config = dict(
    d_model=256,
    rope_fraction=1.0,
    doc_mask=False,
)
Below are experts of layer 3 (counted from 0) of a mixture-of-experts language model. Rows are named up (a neuron's input weights, with its number) and show model dimensions 0-255. Each number is 50 + 12 x the weight over its row's rms, rounded and kept within 0 to 99.
Before each expert's rows: "mostly gets" lists some tokens that are sent to it at least half of the time. This comes from a sample of Wikipedia text that the model never trained on.

# expert 0
mostly gets: "\n", "==", " \"", "===", " ==", "===="
up0:48 55 55 35 38 76 20 51 58 52 38 47 45 39 41 57 50 40 43 42 42 57 39 41 79 48 61 52 48 47 51 45 58 61 52 50 74 55 51 58 59 44 44 34 75 47 64 43 55 46 54 43 50 51 63 43 39 40 53 48 59 67 53 46 37 57 51 55 33 47 42 34 38 51 08 43 65 59 68 48 49 44 58 69 47 61 50 39 61 58 27 69 57 52 58 41 32 62 65 75 69 54 43 38 40 28 58 52 35 51 43 39 46 22 59 72 47 46 51 63 50 49 32 58 41 53 34 45 50 40 20 42 55 62 29 48 63 65 53 49 57 39 58 48 61 61 55 57 49 44 58 55 27 27 85 46 58 53 73 55 54 36 60 52 62 28 41 72 41 54 57 58 64 48 28 51 47 43 51 39 61 42 59 50 58 59 50 45 48 54 37 47 40 70 52 66 44 48 50 44 62 44 52 49 38 72 36 49 42 46 47 49 49 27 49 40 59 39 65 43 65 61 90 62 40 45 48 34 62 63 33 52 35 68 57 59 51 20 38 48 66 52 62 56 61 52 55 42 53 60 46 45 61 74 63 28
up1:40 59 41 33 60 50 45 47 36 42 58 34 22 62 40 54 60 41 21 48 37 48 55 73 71 70 44 47 71 60 58 35 46 55 37 55 61 47 48 34 49 65 45 40 37 78 35 76 49 53 52 57 47 73 47 46 61 58 30 36 46 46 40 58 62 47 51 47 50 52 26 25 63 63 41 71 73 36 63 54 74 48 51 65 71 63 45 44 43 52 62 58 34 31 43 48 41 37 54 40 38 54 48 51 51 51 49 58 45 42 56 60 39 48 52 43 58 56 55 28 70 61 58 64 43 60 48 47 57 39 46 42 45 50 77 42 49 69 61 63 76 61 51 57 52 49 62 63 43 34 60 47 57 46 26 51 45 34 39 48 45 43 50 74 43 35 61 63 38 53 58 57 39 43 54 51 34 55 36 38 59 62 55 40 72 29 54 66 39 74 40 50 47 44 50 35 47 43 48 36 51 44 57 50 39 66 46 73 41 62 53 59 43 43 32 48 44 36 56 32 37 52 46 59 34 62 43 59 62 45 44 51 57 39 41 53 32 40 60 43 22 30 52 61 54 63 49 37 43 67 24 44 51 68 57 06
up2:61 47 50 82 67 55 52 39 50 67 55 24 44 62 46 52 68 50 82 50 50 25 65 54 68 51 43 45 43 44 35 49 42 51 64 66 49 49 50 62 71 29 37 43 58 32 61 40 36 49 58 43 50 42 70 51 22 46 50 45 45 20 48 62 71 66 52 45 40 43 49 56 24 50 42 53 49 39 58 35 38 43 52 49 45 62 45 36 48 67 42 43 38 53 86 54 48 74 76 57 61 63 42 44 55 35 58 55 42 38 69 45 42 40 59 58 58 46 33 58 25 41 60 49 68 42 57 44 47 42 47 60 59 55 75 47 54 40 54 39 89 48 64 49 41 65 51 40 51 49 57 36 54 28 40 53 42 44 49 48 50 53 35 65 41 45 63 43 36 46 63 59 45 29 61 56 41 75 46 51 42 58 26 38 72 39 47 46 49 61 33 64 65 50 29 57 67 57 40 51 49 46 48 35 48 64 49 69 50 48 50 64 32 58 54 44 41 49 52 73 61 48 51 43 44 43 57 55 51 52 25 58 41 45 68 44 53 40 49 47 42 46 70 49 73 25 60 48 49 77 62 67 59 40 50 59
up3:39 43 52 51 88 47 47 47 48 40 32 56 47 37 52 58 47 75 56 44 52 55 46 46 47 41 34 32 36 50 51 53 31 37 35 46 62 35 37 59 40 57 74 52 56 45 59 52 58 38 42 57 59 45 64 75 52 45 36 41 36 37 57 44 48 35 41 76 52 54 80 65 29 47 34 73 70 43 40 52 49 48 41 42 63 44 36 61 51 42 51 45 65 37 33 43 57 64 55 33 54 52 55 28 37 57 19 38 64 35 44 45 43 33 31 39 45 67 41 53 26 71 71 50 44 36 66 41 25 40 44 50 64 45 46 64 36 49 55 48 41 49 57 42 28 37 41 51 33 60 33 31 45 62 34 37 51 55 58 46 56 68 46 35 45 70 59 43 61 46 60 52 66 49 31 51 54 38 43 62 40 49 41 47 56 47 54 70 58 29 61 50 72 78 63 36 69 65 61 44 44 39 47 52 46 58 53 58 55 51 47 45 40 56 41 31 45 44 50 63 36 48 65 64 39 55 69 51 41 52 44 56 34 61 75 41 26 58 56 53 53 36 44 74 57 40 40 56 51 62 55 81 58 40 30 43
up4:40 47 61 56 54 40 58 43 48 65 56 51 45 46 56 49 58 43 61 68 57 32 37 59 43 53 65 51 50 56 68 37 44 62 36 52 39 47 53 54 68 50 62 34 48 37 43 37 37 63 72 49 71 25 56 61 38 53 50 50 33 57 29 53 50 58 32 62 51 59 43 37 30 57 54 72 58 35 46 47 49 67 59 46 51 85 53 51 54 56 60 42 45 40 51 54 17 49 49 52 44 62 47 36 40 54 51 48 29 54 40 45 27 37 29 75 47 43 56 55 63 13 50 35 43 52 57 67 54 41 45 33 34 70 47 31 47 57 63 56 57 58 35 51 46 37 48 65 53 49 51 51 36 49 34 45 14 67 43 42 59 49 62 54 53 36 78 75 49 42 39 46 40 59 62 61 44 56 73 65 50 29 44 36 32 82 36 48 42 36 45 61 46 66 36 53 44 60 75 69 62 64 41 55 59 26 57 53 52 44 52 58 52 54 36 51 44 57 51 64 54 71 43 27 66 42 51 60 59 62 43 44 68 52 34 50 66 70 48 71 28 43 55 38 34 36 41 57 51 34 42 57 45 54 61 45